{"routed_scale": 1.0, "n_groups": 4, "lr_router": 0.000904, "vocab_size": 50257, "positions": "rope", "qk_norm": false, "init_std_qkv": 0.0259, "init_std_o": 0.0322, "beta1": 0.9, "schedule": "wsd", "final_lr_fraction": 0.0, "max_seq_len": 1024}
Below are experts of layer 3 (counted from 0) of a mixture-of-experts language model. Rows are named router (the router's row for the expert), up (a neuron's input weights, with its number), down (a neuron's output weights, with its number) and show model dimensions 0-255. Each number is 128 + 24 x the weight over its row's rms, rounded and kept within 0 to 255. Numbers have three digits each.
After each expert's rows: a language model's description of what the expert responds to. This comes from a sample of Wikipedia text that the model never trained on.

# expert 30
router:130159132109097116130124149137121121126126141118114164127083179164149132150145141144097109124127158114099162154141098156128175111121179063143183151146130133105095145136148137136111148115108156123094138164093092135144112116124122110178167096090160136121119126101119147109110146112146094107126145127133149174112122154093102116158101124145139170123102167126108102165089125122114123104114137145093168137104135134129182134112111126177158122161109128142094112122124097143155133158123131126091133166142150151154131121167131121123124163141109123106096146152129153099108154119143117120162126102127134148102170094130139112146168126156116157131161143126111108155116110083076164180078100128139139136136081084114122166117148127150135118113094110119159160085175128152158142139145137
up0:115145117102125058139125118111112134095153115151124101138087128146129095158123101070105138130097133139108114118122144117110163103092132145124122142127085126076119144062144157155069161131127122111095116122112143175103159105145135079107160111107151139136116128145108124109170148090131085108099127094113143145087102095128146139123096146129127148166140137116145136131129101139075144146136149141107134131106119206122150081156152122166122120152123154112109125146118125120134118113131102085140162145150159136139123125166109142113104122104117126143114097123110119135114180128118139150165136167108138120124111089154146110151134089133087134169144138098047159140118128088131107100108079105094131128124193149150172122126143097136131114142133126124177108141146105178165129147087112
down0:150111129160139116098120189126147117115068132115112106121118138106136067093145117110102103121116138100132154145120164187099124131103129141153127148138109166143106092099102126124146107155146151127132095162139157131154132126133134085128066142107115123171180167127084144066140156125173146136108116124149145093148088146122122096112113109131129108160144130115141114106138176103127138144159098116118110109127164103158069143146112105090138158089142121118146169139134137159149094096114134183148133142090127109148131147123120126124152115139172134108158135159185109095129062093123127133072135111174081093158106159112135150126105140111143132124079102135148116143136164097130128133138106171136114132110112090165123127088112133123179121117108185126101135116111123158139110160136110
Mostly the word to after verbs like elected or led, modals like will and would, and LaTeX math symbols like \partial, mathbf.

# expert 62
router:148110152162104111149135186079130115130162163133122119149120139149079135116138120119132105091121151112120173124124150154143178134134134122097149173134128137112093148109129144130086157131079122120090155170128131112123117121157121100128123096107121112170136122117111160104120113129163105086114137146108129152124102149123106100156122105153106178141127142146097156142079139104095116135118140117112132130093112131167159182136104113128147113172104135103091102109132119141182139162157128148113123150138138138098147110099131127131125146103076184149104176120132110139108119106123153129143112131066175156144157146158152177167159088141119143114153184111065126152116098128120178152104072148149150181108124084159149113106131119144096156154139102139155129129140121146095121151138094
up1:103100133124101136154124137145098129174117127130146129137121142125172165140111121092166108155149126090123112121139070171110127153150139106138120132155156135091093130125147092042159125123125151102111142126116119090129103141131139157137116114131120112079116106137146134153121131108131132134076180129122132136123153134143132146070136142118112052152114130149137093110149165092083155176103131108148156126125099072123114107136116115149143144155129088143152116114116107116088168127084180152126136110126128119157169124112133154135127140129123115120100146135110130123105120083116110158145111126138098128124104144127142144139118144088144109103178134111127077128082138133103161102136145118148153067132124129066075123133136115092131104134078143120116128132133179110105161126133161
down1:106124123121087084111124107127159122119157100134121132118088121118116160132150069090100125147120118074179124121116183125112149155126151130128101154069082090077109088110109091139113133170163148121147105103192117135116115124194136083110137106156082137120156149097131117140077131183132111117116147113155186111089109116091120139112147145095105114086123099105135121115105134118135088168172130151155142087132170151141118093099128166148120139128156101096116135146121068105127100149143125140167142105132094114142156131163143121093132133147139125132126070125115114163144114173103112146112121132076139122120094146128135146127171100130095118106118101130073138118097114097147121144152145143158086128183134161105124145126117105168124123126142128098143130111119128147114139108144180
Newline tokens ending sentences, paragraphs, list items or table rows, usually after a full stop or pipe, before headings or new paragraphs.

# expert 16
router:117145152125152112183154149149142121145139097128114169120120132131102086153169113110116125131129139111126124135109113143135148160143109111139148124159167122090117161130123163101125155076131132135109126161123091133138090133120122111132141111114139123127138118104120142142105136124128112139072170147119107188118092180138108073149134136135116183058109154151110114180086112126097112137141113142148166121119103125193144146115117146133143082147099093114122120102138060165153163170154155140086118104128143148152157169126110133115093144120104151136118150122114129138111154101113132170114082108115136134095119135145135127129138118175103122142129131106101102164124106124088161153125083125121149122107092130148146160088141109148131101096134084123138188112171124118130139132130152
up1:112113158148106169127135173110125125131117105146142112138119135158138153136124150153106130134133118122119155146164121190131131144091114114156136103150079113153120156131140117149078159104149102125088099159092111114112119118130144082103148149140134099163111091143115083103125157171126106117116168143131076167148148139114123125143132121106098106120082163141144117112116143142166133132096133123132104125103087100155139146135158108141115064153158121144157127139162091109163139136126117126106108092153132117094116130158090147118095154106110099145099134135117152095152138063126130124120098095114118123154143132171139084167153132141084128136134095105126103133108131121179176135164118135147132080107118149097125189104119125141103163139118165114104156153132117107160148150115124
down1:102089158160142133159108092109126140173134119137150132133099117100139118103106117106120121138162095113123158090117133117173132144138121101133117154104111071118137130138070096130178141193156098140108083142110135103126113133125137112140152155164157085161157169128161131153101143112150132102125067173135160110134118138118148158185124122125113113141130145125112128107112173120138091135122102135157131148105091170097134136098169151099125144159159150086144150141121115125145072131162111138130130107136122114111129106157108152109113100128172123124113150096095113148129118155131124144129132183154141130113169112117097164124134090180124169141124125140098114137130109069115136149118111108122140109146159115172084113114168122117147135124117137115149165139133126102087135153146119
Colons after infobox field names like Capital or Postcode district, and linking words of, from, to, between, and, in place phrases.

# expert 0
router:112110114132132105110111154100137123133134120130119161157151125146117098140147141138106129119096165126147157133111141160138141128119132102131135141117117184139112155126135139116104149122152126142115161102091083101123086126112154115128113084077135121130112144120108120106120125131157101095099166123091109145157146156139103094133116117166115134079087159137097105156137096119089156130113109110140157150116097123145096137134111141117184121163139104097125132128150084129147152145157117123156116116176127110139108149095139116157143115145101189154104194148109136143128137136121145112128099129092125101127131111164182147134168163113143160161124145100145123136120098113093172184100117139145127145115126092124145156061141088157124111101170088119158156075190157110172122101102134
up0:135134122117164128102144161122119149132116166122113143124136143088127116138142174137164114130137159121142109165125148115113148102085142119137131130134135102188088121125130116118177103168119118126150158180111168119172115122124120143130136121148144115157091103119089112139121198146145166109143076145148096102128119113139169155126088155140114120138132166126094103132101092130150156135089134097110112103152133138088091127122118122101088115111102121163135149152086156116074103142117106125118106150149135108130089110146091109098139115142123179112125126095128138131128108145099103136137126123120127135187120162108103110116124128162137119115120139154141198109089124147158107157093124152136136113153158146134138091176084160127089151132135163155145089129130128148158134127145130
down0:122144121106124065085084111125090094112122137113147076134149113155134150092113139115112124094125117110177120124127128121113170115125096130160134193073185155124114148094147142082126135094101129143140155148130113127134133148160169156115132137127172094170146111127123129093141126148105125087128101089116103124138115155175149109125144130141097074136131132122161113160148127137065123134088099110160113127108091125157134184133104136109104144123106135114144156103124156125149131099151135148135133093155192149094142118123141139129124132112133115127144144160129126091123117168150166090149130112150102100120086131132107124123114159106126122150125085086157157123123119142118096133098134134126146118161153141130148075146143112110129142119117099172168089109167136164094167101111111
Four-digit years after in, commas or parentheses in citations, careers and tables, such as 2015, 1916, 2021, plus place-name parts like York, Kingdom.

# expert 18
router:098141111150135112131149165150105132146143176148124117148153120158140102161171138109123128122082115118099157098145113173130154111105118087143144150131124143113097135146150143112129133098111143125112142145128112127145111106119154149120134107064139127178141144139107159116128131134133129103126158109132119141111124164103135109152069131140127164097125150150087110116120101121136157143113118103122168169114091140146167131138105121150181084145118105104086131097148110155172128128153120157098138133163150131161099141091132117135111114130107144159097176190125116116112149141101161115162092129111164097128144118170158111113142111167139116111168109087106119168135115107103134173107072136136129124072098099138121113084145111139124143141116071143126131078182134140160132166139100
up1:080102129100140132161157151112136146155139082169078117139137131133137148137134149114104148135129114113119114094160076176111140122149176118143108132156102112090125174150109139133126105137127157162113145104133130125134098138099125098134141119080130114122135099105132148107087123128131158129124091131145212181101150121150140140129120122089152132095128125069088149103101136151142149111151128135095182132134127139173186163122145133158154142127132092110094136123119095146129149119124130071168119074145134085114100142111103151095174104130152128107096123138122130158145142085131135101160072104121114105167175153101146128112093099132121150117127164103116122123145098136130137144113114126123147114140159113126156125116153084137134183077132106147112199138158129141109144123082137
down1:126109120138130079084100164109162131107106116098121159161115113132082123142142142100120105142097173094132125139125165148130127127112155155126175164161111135118140104160154108078172142144125089096132099142145136099120135127144151165101106143117100120099144084094130114152155157138143143163119112108064096109122184117107091126113106147142142126155131168087147123129126129155130180140157139132135111098094148088134127104128102178146120192160097163154184127162090144116124132135128138106137114125093121130103114128123147131167109184138131149152112128104122162094125087112115145139109136117122203129128112107130104132130153171156086131105120099132130117082113155135133108113155143143142135165159137136130146113120134148136127088180178132103157138065170123104153184116162124
Numeric tokens, often digits after a decimal point or thousands comma, in tables, statistics and measurements, such as 41,778, 1:16.440, 79.4.

# expert 11
router:126100124133146112142146189156114135137128148137125127132123145149103095128137117122124125096137165109126139169129114146138188085119108107101148142119132109112112136108186161117111144107114135118096156140084118131127072142108136107116140119104133134148130107118088115106109135140123135124147146174112127144092120145112123104131113130127120129108115147155073126150145085110101160124099121068100160133114091153146147146172095156141139095150114100136111136117108116129190137149129104155135182145149149139171154171156105138160125146095124140129107166124089121125128120086139152120127082152126115144102117088158156123107154093144096118143149128111111145139135081136085154143150092135122123098095127094162133128100155109135136138126143100116145137078166101146169153122112162
up0:104119142096152083138060109119128163151112094103157144118128126096153159108178149149155083071142176111094160114148170108133126144147101121123136119120126125139146171146158163122122108108107103091195119089160152077104139108183159121096113139104098139147143145158163142140125160109142093126136114106162112151119147113138079129133117108132123130146056135124144125117134107125107110131161112164126107138131121135135133123093155112122150159123098105113108133137145091134131125146135140124156126163142116098084113158099163161117121109110096179116107139119120182181140100159122131101117139164142141162159097129139132150130122084126179159164132103119179090117100114116136133131138123131123132119134141149137139119131147117144109098093130120169169108141120186147146129132133135
down0:121143121107091102181157127124127115143137107147142127175121131127147102117133114143103137102104144152126137125121124122114107131129100139148137111128168108161126122119139107129169093126117185141150129142156103113153154121187144103121138107140132068116124135108124134106131113121154131140140111131158150148103080103137141127129081085155117118147110097137158122133072162188127145155155105136125132134154115123148084156105147096107124160131162105114108142107150145116104120178114117083120122114082127139092103134151121108137117102151174170107149136132108106120127122151129145132145114137147103177157063155159115107131083207115126148106141160114136131099121121119119115099110125143127129132105156133103127129154135164137132131080096130089124152136135102096100142137108164
Pipe separators between cells in the middle of Wikipedia table rows, after numbers, scores, dates or names in sports and election tables.

# expert 17
router:124131150118130114161158157139134103131138139091101131131161150175085100138148142093123100108107129140140145125143108142118170116134138103144154129105150160109131150117136134111101158102110159140163137137104131114137107136125136123114097084089147141135135160078097140148122157114137105101094181159082113139136127146117083093157133109146107127070109149119106104176102147119100115124125155116110168147078122144169134140154083161158149112154122128110112120112131107126169118142123126156114128117173151142146151153140144130138124107149136136156104161157102115147139126111132119128116108149077124151094113114164148110150156153133114146124151134086097098163149115117082169168130075138112130110103150125140110122103182097167096115127166102112153155127126138100151102124133136
up0:125123135079139089116105106121140123140159134115148134152136093174128165134147143085099118087122099162126127133139082109171130159116140123088168110126133117133137158134149131137101135082139128145162122088138115134136124146131159099178072096151135112097137079098081172146123136140133096110121158123118159107134124110108158134146122147150125159115148122138093177175107111122098137148117111128131123161093153136126144119132145088146149175157115142155130132153093082153103154099141104165144111127077143143193125130155180160107152130153125122160138145120115142137117142128115136158143132120143133092143150136117176161156149151122072120126186150145104126149134146134082106126096106114137188141162149120120110178131134138150128124078121106108118152102147135099111124164096123
down0:130147129143157169130140159126123119093116106108121177108115178105117083102121153150149127092137144169128112096128091126140120106185123133121148083132089096134144107104076165134117117140121154106145081152117104155112117125129139134160116103110124150114095141143149122148082100146149112108131121137148131120139139070146138116146116136065170117091143103165169128091129113147162142097159136110146148078138115116107120123113098167098092112103117100143113122107137140151135146133170148124152176144131122150147137098142123148101131112124133161132118113096153130168137116124134122123104091104196089130099095113114133140149148125110120153192124090123140096102130078141110089153097133136101166124146144119169136082163107130151139114128118180099110153120130143117155082183132152
First word of multiword proper names after "the" or "of", such as River, New, United, Carrier, plus the word "as" in "referred to as".

# expert 3
router:101136106139113115129139147104097113117155133162130159137122143165088112137116149119131141120116162101124137118146121167141176130139158079143180125127144140124119186110178141083093166120096148125130138113100104117105118130137169106120150092071144147118121132131115173122108121113167121099127152135109143163111133170107111091154118109138131141089114134131096145173149093120091143123135123097119188171081082107150138160124108147172171121164102093107098105103165109158171168161128100145121171107169147129140133159132125142151136134120106168114136119184075139164110119108118141149139093143113137158143115119137177134117162134115134121107152122144119109154130108129094160148096112128124149135097115103116154155105172073163110110147118094135147154084160127155154148101113139
up1:120104129118130135120128176113090110161112141139113105114135170128110099166122171102164139136141132118135142100094153110108117159130172099143203124134171166096133136169131114120155181126163110134117121145144129156132108125131127124117096116145165129108142120121108088121125114086127134104119136117133109143143171069155114101152082120100146122151129142143094087118110136090115104171154110142139134167076110167122127097161147149122175116141155121160111097117147091174154145132119129128141143192112140097157119133154131116119177143109106132137104132130110142054095119118129113160153110098130152121139130143134113077152138137151112155126118128117120106149105116136151160113147140108096070156100114137096118147132104137143116102122117126139099101089131104105149149140143070
down1:138098165130140101124087138156120129129141165127132130142124140117186105119115144158129132182137160105143093108142115163144120139141135136071148168114141172145159198174154159131164178167154134164103132126142113154130080095119091096150098153157140116140145160082100152183169144107131132135137097137161086131155131114133080096133090109125140087151136144160152117094158150122152084156102157127090103141082164166133128106154122130095135110144171126121140161077124140157125099120175079150114146114127135106156126141089111118138157132124131090125148106130144162079141152111130128130130127127114128155136152155143082124113120135130097098156149169135106129150177121089143099132140100123138151136140072147106109126115105116139113096131116115108114113077087097134105127124140095
Determiners and modifiers opening noun phrases, such as the, other, key, and adjectives like British, Indian, local, public, military.

# expert 50
router:120145142118120125165122148111131128184126116129114126135116154151075138133115125122096148128095117121124136151119118180109159139114148120122155137119144147105094164143134155085145135119112111136149168152127090121105098120094135079130145076107148160130140121128115163109136145133140119090119158151133126157151126162100136088125103100143122167108155152127111118157138101115104135121117158119116145121107095122153159128160129149142137115139133099115106127115132065161151147135130151136135106131145149155093123114115149138116134108127102138126102158151115109140134142110149111124122061120091109071143135102164128138118157133168111115140139106096120116129127098130098140145118077154117112149097129148138125163109150103150124128128192031119137199123164128103163150127112173
up0:121117146112071076156131172111113150137104170120094090133104150164133143102090118147126128151120096116110142144136127161141147127147093121135063125148164124126147105136096103164083131114153075148150118160084172095123117163110124114136080137122079118141154091102078116110121159106099145115140130128118109170134141144084066149137113153151131101112131116071138140134114119139135172147133136109127103131142090105156080169102114130172121117149127157136121124110108141084139130132145127137151140108142076153130133150137160159080109157113121120083110145136133084167188123078144090131124120141156143136157118170177103141078126061115124148113138129096156138094083125146098152129143124112134165152109070120123114142133125103082117116135119135142132134141161145089150120139105124
down0:128103098129129127137107145098094118160127095133117127135125133134132118169179134091163100142125121120109106165101153123101110134113163102110138112147131096127132171122156112129131094114150119091128117099111125162108116175135158126140174140133148127084162139115113128108132128110143098140134121107148130091094124151151156120156116120134065139132130153109141126156133132154101143090149127148146163150119140165128175152152161145134109122118089139120188139120113142171170134121086144109069111099185115157110144114087116117121118082119152136107128109118113117142179148143148193170117124153118096150129134106165134141149103113154111131152139114172105099139140134152123128099127126136097121110103095101117129140122120112116064146087092103152148129118142087101131130120157106
Hyphens opening list or infobox lines such as taxonomy clades, cast lists and airport data, plus commas separating authors or labels.

# expert 41
router:117099148125151120137136168102156140125107128137126127138120151143104142127179137112131162125123163104160154119151141145110189117139134099134134159119139201120100146143117169141134136104124082162155139125121143109132097154118168127084161114086127118111108130124082130127133127111145124089141145115113118138120120153143115052181140114170115141088137166092098123167113144120133132117088090149108105161098094161152115141124105170152124146128131112092091134119155130142146138128111128131148125100160165117133160168120142124144119115095106160133080146185101132143119143108130130111120096111104133134106127105162153143136130147133111149128136195114122099164127117103076138190108094129155138147105137089168133152089133120157123150112137061113173128138145102117121082097129140
up0:154120168178155138117099094096174127113153173112080102128104119106142130123117095113144111140144093163130120107148140128132132100128086174149120157075180126121106138125154175130122144127132109097081173145120144127131111108129169091107133147158095150066096130120170128140101122133154147113113115144172151096146141128145138116108138115132172146113137161126152168103096123141121129143106137122127106147135121117151079161094160108103114126135141140098126118117119132126138126096131140137136143099135137123084181160096124129075123112092120116135119125118157121146160087127105086119133151120133135096109107121149144153130119120148131080121077134133170085131141142151116169121122138110140094118143112054161119106136120068136134137073128124109149151163156128142111095129143115
down0:140130109114136113149161153177141112118106151164150093130113155122108113116109141149109157121117097108171142174119131111098100138097186152100136106169091117128107149147089117125169084132124103153188084110101103128152100123136116130104150118102116110142150110138115100191140121147114100156150148099129155139101140136127085153153136143140132082086100140081137159110161130137124167148124181130141124163115131152119169108107136127153158119140075115169123128120143136056127166135154157160120123138165144137162158148148156132111093115115050155132145093096114117137149144091103138126157147091121122158114148149115122116117135129115149142142138133140096113095083101150143153159090108144097149154125199129095116094128163158141149102193135106161122090163068136137114110115142117
Last word of organization, band or title names, such as Records, Productions, Association, Emirates, including plural -s endings.

# expert 9
router:117127145144132105131140172139116139135132143105103162140147144165113121139148126100114138130113152150128106153115138163113143147122140095097158138127151135114100177137163112112138122086094129159131153142121121108122108155135172085142123112082158128148099139117110131142094122144127145119135173151126152169088108146115113083108142142128115129081113153127096101123111129105074142119138125098103159133110125127142143118129132169151167126160169127128081145131123100129168143124126115149132134130144130126148144142140119121130105166121104165125092153141140125157119129082111121126154077164126117133117134095170123136115202139151110129138157123118118100159128085115095172143143099144150124135148148093185141156107144107122107104104132054095110185056167117134160095126119183
up0:099148157122100152139104117127134161111152117100122123163143138134127151126174119106122148096142115149127141132138134115124146076135124140128130158150097096134153139131134144120160144128095130102140179111166099132149162133178112127098185094131134150140091148120154178128117123109111121140105120161129160145178101105121146157165123112134124141155140110112106161133153110119104125132119153113093105129081116078121105132096154162097136138102111140119134147168118099176199110093118132132130115115114141137081178107135111114121139124139105137158117145092086108137123128139100124122187140110078140133148134156122185119092169138119124135149155117124121142177134170082130164134133121145159093076130123165168143103076106100149133115085120138120160156118113104131146132103171142
down0:181146157189129154130115135184096157156098134140114125160115107123100174132105160152121111146091158150140132160117100101097135155160124077162112145142144197121138137131134112067115117132169082097111109098126165140143175112101132127133115100115131137124101125132090147087133147126113139133134157109129126171139111094090146087163159163151109150162141163148141116109118123131131110118154170136148102155141190176161130120122144144123128110141123107142112077130121115116132088127140128153133146106175126160085132140115124090091117133151106155092147139097129135116070134112140140143104137091146148161134149104114127095084119131143107134136120136122165150192107158153140082146116127140091163134111119132137129114142150132080108185151097132108146121104141135102125149175139137
Pipes, semicolons and equals signs in election result tables, score lists and place-article headers, plus words like Highway, County, located, local.

# expert 19
router:117141138135135118128074132089111082169128094151127137122110163126112122138162144109111128116128142121092144108114107161130161126115173115126155155108142141134100154093163149130147129112115162101150159142126104143109110107110157135132144099103175129163101135125124152122119123123140107097123166107113150120102097143146094094132107079161135156088110150166111113170088124120096136138158105125069145128106120146160165141164054120123117106133100112110103143134124111146165117132143134171113149132157138119164132133130137126141113081163124186112135163182070134185113108122118128110106113143091120121105122107161125120146163147138109095151140123119121111151139070142112159162155106136109129137113121098159150139068168122154111132130149106150172134123171114142145143090120121
up0:102140135128123094115131133118171167120073139105084137100131115120129141093153142109131130181134117142135166116152123151153146104103138143123112165104159126111108143109162112159142097148153105153128085127159076128084131116150144123098135141084111171148172135149144107142169082142136093114118137105142177128136156116111084080142128101188105110136143114115106160098160138171067150109126134113117121126131119103128134149134138150137135181148164127145116123153135120167141154115148134126115158135106172143104125101096155115109062123117132111168109107090150204135136162110088138088109120126142144115153104109161158143106157094104099108114142174138079104119110118092098128115124129108126157134156151118163119129139111139119116113149142122086139138144163129107123124140090154
down0:146184135145105162094111121156064105078172089107132131116124119134185106117108117104088096103097116123114139109097087135120122144161125106124178110101147135159126100145139126144140118102078159095132199125100123134137107114126129089135143146146122136117087118156092131116119146137165156153108144118106112142159143108125091121119163153114119154134145147105140122132135139120174097095136127081142093140129116107125109130119123109139080134134134130083100139103068149119141070136104115167168131095153081151102084115103130092119154137151109113099143080154127147200137141120157094118138165152134086177131081158160091112121130096091138090135157160110143088128114117157131081133140146154135129143118104161180119103114121108142123121158137148092139170122138151138125109182136088
Commas, including ")," and ",", after names, places and clauses, plus linking words like from, and, but, such, like.

# expert 27
router:123137130101134101111116157124133111127119115142109165141135146141070126115149097122112116124086162124117132136091154126066164111093155108118163167107114131148118156122166119095100150148128157125158131132095098136113088140109123115127165078125151110146118121119115167093129133115190123094108155093142154140101119176109105100110100117188103132109116145127089113153139130093096128145139150107091137151127119141149135148155098127159154132148136111124095121130148133183155145111130115136130157134148156087154112146153144118137123143120117188140120157118108117150109112116158156133107102110063128121140140108167165120122146126121138130138171137121104153178153118092137126176108113138142140138134106101146160107110126090166118123112150112140171108098150117137138139110150123
up0:119123100124159170176079131140122119138120121120134107140141121092163112103129145067133132113142144140099124149077137124162172166079105158122115169119179139139167143129162107098096167125115179124137124140115126142119089135092153136180103140132110166159113107072139151162110115119171134105084174109128142140133098135095048089099085150174139128043148122110165079108094146114139066168101104128126120156138119112148141111115137140104112143128132120133116097108147105121168083115078077143090101126105113141144122129125137102148071126145083131142123136136137109134114121119122125119115131156149096145128097119114154133130169113117124124137123163154120175097118097134131153143112115147143114140135152118132130115065184119156114130122113135108153157100144130123147119092113127
down0:143113134115092114115069095127136167151146135088091082154134167136141161116055135113129124134158130125102141093135096120144145078146172143149080180137133173157133088118129158155148120159101095143103107159145120141129116160139129110106115100167131141133138155115155120137093101130138114091141119099125116119135144118155102137137153137132158120109116123123113142144131096122087134117104106198142126151126132174150144136118122080112091131116098125155117160150128115105128157123141108113128152100095092076163147107085139124117135109140098152092155153081134158119118117131113120121118137144152068207096096146173113106146132125149123126171113118126123101100097156136099118127129129150126146184147132138111122088103098146139102141104121156110134139143139141130137118165154153
Sentence-final periods, line breaks and the == marks closing or opening section headings like See also, Life, Demographics.

# expert 26
router:119124132140123133099120157152102142132148132119096139112146116139130112173117096133120142090106109138120149148123132127133156097132113061156144128110139181137108148136132139092131146076127149145135182157134114118146100129137112127143128145122147165150115120123125119106108158134135143128148138144138100171135096131104131082136118126153124153098109200136128100148119100102130136142132108106138129133120108138137100138136121143113142105152143119135052133137120115148129159126113122143111137151181146125132122163098121128119151128079087168147074151155134095135097127095110120149141074139103156123145116117155144134112168092173118131140134100111109116197110131101067170152082085143165100133112132114175160093099142131156124131130131077131143153062179126152165124166173117
up1:128139103122102091153073172108121106139117155120148148139115153139129115160141149166124160129110139101063135131124130158098109091124106107121124162141098141126135108122147145113113105126155147126103103132133122094133142101127130130138098152143138164115145106109134140110141088109168137149109163083124117099146098107108137105151146164124127136161109082123144141128129148122141132123145109124154129126103135075140124109162147151138116145114112145114097124138106101096095153129143104136125111157124135136159117112107155096124176158162097192075108145131080162124104132107146166122147133125177125148140139139119122050115161131128107193097096129072134136129131114120123116132138134162120140150131130136129155127097130159138143155149105103109140118107146111137136131114179118
down1:089128117097098107133057117143151112153132134113124144147097144131101134112081133159165129131137162082152093136153141135114135117117082116120093155122106127128116110128144125135114130128130139107113115116106142130122109104167121105126121172141144154096136120130128190133131104147151125146142119090115142142139085139149115131165118133082136110172123150134119093146118156152172162167140153132099130124109122108155149138144113120129092093109104089117117117167187138126111137130148120127104139103104110132144142095117166105105142113139121179088132141114134141115120121155169134160147130118114132145149184132118153072110154166133120112132099139140142192093116118096132138102096154092139188132143121155114126160159131159116185156183144101134147078126125143147066153162164158
Digits and small numbers in statistics tables, climate rows, sports scores and election results, often after a pipe or minus sign: −3, 8–27, 0.

# expert 29
router:139108110123126137144114153134158127115127118139102140126105100155106118177141126121102152118125178102118140134103128153127141123121124106101136164099153135132137137113195168124115157136120153132112133125133156133087083115136140086129119131117162149128128129117103114066130156139149107092144128141145150130100101129091103075145150107163069142084116141174101117170147117135118151110147136140076152127121100157145170197179079167125137098134108116095069128142138140135147122144161113126152133148158111140149128142145123135111113106125109164122082149138108133164129144120102134137130108120115135137101131091159140085112151127165125140159137142137086109162131066165090137171137091122152153138096112104155123166124126119144110118132149093127178156097155116135127114116096124
up0:108118140087138120184133097152136100084162130103127114137136169133101090151112163116138136101118142088151132134162175147172099117115114110142155144153151123134129123150178151130128131155118149100132089088122088138106120152139125156126111107126143150157158145091108120180170128074122102101133174146138151133127109145127082076132115126157157148092085118162157110112118125119105145109146127179090178145078100157117130126137138177136163104109091124145095093182138114110142123129160129121143154081110110125149173168137119179105136109154131119068098156131106121104097109133165131146127125091121125129120122129105142085134129154151146167168138110096125120159105117133135179152144154092109130109108138164076140171135141126145133141103106124063158136095133108153143152121126135
down0:169157143096133094148125176132136150099060099150148107104096168143117145090185135111146150108156114164090122153134121165162117133088148175071126156105122142104139155124152154146188118140119083141153127140109156141101113120085155122080106096130165111165187125146130108152119111102158138120151102140115123090167160133120075123090141114151102100124103084129124145116143145135096133116158152175112125131128136129118122157150113147140135151165101084141158133142132112132101132159149128105132135158110144123153088128133162150080083126108137126124151074102135088136109120133113130109157095132125138113143132130138114110117146110129084138182089127159124150088120115138101149151115140145107179154094114121173109130142165166131115128159104142171099144126153126103089111114121134
Line breaks ending items in "See also" lists, heading markers such as ===, and pipes after place or team names in table rows.

# expert 47
router:124142106105111115130120146122122134148174155184110136133108154134113150132144136129119117115122163131095146143121139164114172120112135087152142153107141164096106182124148151119108136122106162114143167129074104119118093171126136101160151119125159147151150127125097146082118145153134129076124130126130137140133121187150139097120119115156113124105125170138115144170108143130098164109089137124081096145140088120149126150145075141182133114187124134100107138134139125148168134126132126135114135146143147150142108159116132148125115135109109170143117140157072123137111105087124109129131075132069144129165123089160123161128132121137102157105135164107092132171123092106054156151109104143124109162091111071152149128089138074132130125126138101149128118107168154135153157141119137
up0:165109119106131100138118138106137143179124150114157166161108099124106117136146128106131137123122128084113108149120123121139167138160121135089137150097135132121130152098135080165147145081150123122116140133107124144129153168144104133145107125120091136107182104086065165123102173112121125143140123143121123100143122143137175100157115148142118083116135160117133119127105142147108174087083143108111129136172148114132128092091146096123158159125108145155119150085106131140144134161091137068168139134136172170155128120150110105144101128104115149118134109173103096146147112105122160168124109116131117123137126135140126143125106114173075140098127138111114105079106103118092156135095146163111151127101115123128139135128072125148132126167155128136112128119129144132090126151126126
down0:139133128162139129083137178125117108106155156134131140110133139137170108116102117175133136128100112145114133114097112112158108109137154124140113117158106128119171133104113166146112152163159083117152108142142110150115136098097131121105137132130141161105117144132135138110145115155131100096140141088118131170138166089127119127162117126118153104138133092148154150120174111152131111094131076135167135153096129145122091136124113133099104094098126112127155142093140163131157106101164200133135071121119140165134130119112120139059095104105135122162111121105121097091145140100122171077139187132153168116177142146089107138132128140120134139156099139165094122113129101109149102152140133132124119174168149179093121159128111132097130139100124072097155129117156105096100165073143160
Common nouns, possessives and adjectives in plot summaries and prose, such as time, life, their, Democratic, often after "a" or "and".

# expert 54
router:077125130110148104114106131130084092144109126146138164135129174142086118138151136057103104089115150146106127143134120160105174125116135102129175167144134142113126150127186112111086153125088166137116131134112115125116077139124156138122130089124132161149137137122111140122129148108160127112111183117122105148134136166135083097130140121157113139117116163149097114149089132101103147180146118147074169139107081120152153161154108119123154089116089096090092099124149118160145137157118133116133157135175159116155134138154098109122132093123099143134111166117099144134119123144109142132138111122081132131102146109123178121139180135161121152129169139130106126163125106151095154169134090180110167135127127127125145143107172109168115131127161123102163112094154125164179126121102108
up7:152156167140081129193128155135143204111087140141117128128133129109134117150148124108110136101110139136096112144162132098156157092130154127144130128118089118114147161119186105129108159122155115092122094162158159148111116118136128109151162097105153170093148107125135140119142131125136114137071156114126116138124123154108136148152132144155138145102094152185153134176091171080122120165120135138159095144113126159119125143112102110144120104128104125130082134131148170096116106137137075129108146173101160158115135150133138133168110112115137162108112177153118100163125153129127119130134157107121130103164110147126112149124133089094112128139141138102108126151151126093123136122132131111139093080158119137133171114123128138129139111090118130101147096112107208127124156187165097
down7:126073124123113143159118141118167164143107140161168124126112134190155157112132121121158097103132143162080146145148136149122181156116116144155116122122150196144107142137079142116131113121121062116147135164089165099162099110143155167071113106123105173151137135150130108136171070167089121110106136117146128106081151150091113133108142094155107120174138081082145120120151112121106128151119138088112115144112080144089108110186105097106157126053142149152077123123136118125124141119101151129148134130068137111138130148114137116139140120158126156145141118146141137134088116135077133126181112177138085126159128139133128135109136128107144130120188113107144138156112117069108124172117127124145131111101137099120127109107128133110161104126115125128099110151141151140158126119114170
Line breaks before section headings, closing quotes and parentheses after a word, and hyphens inside compounds like sub-prefecture or RNA-Seq.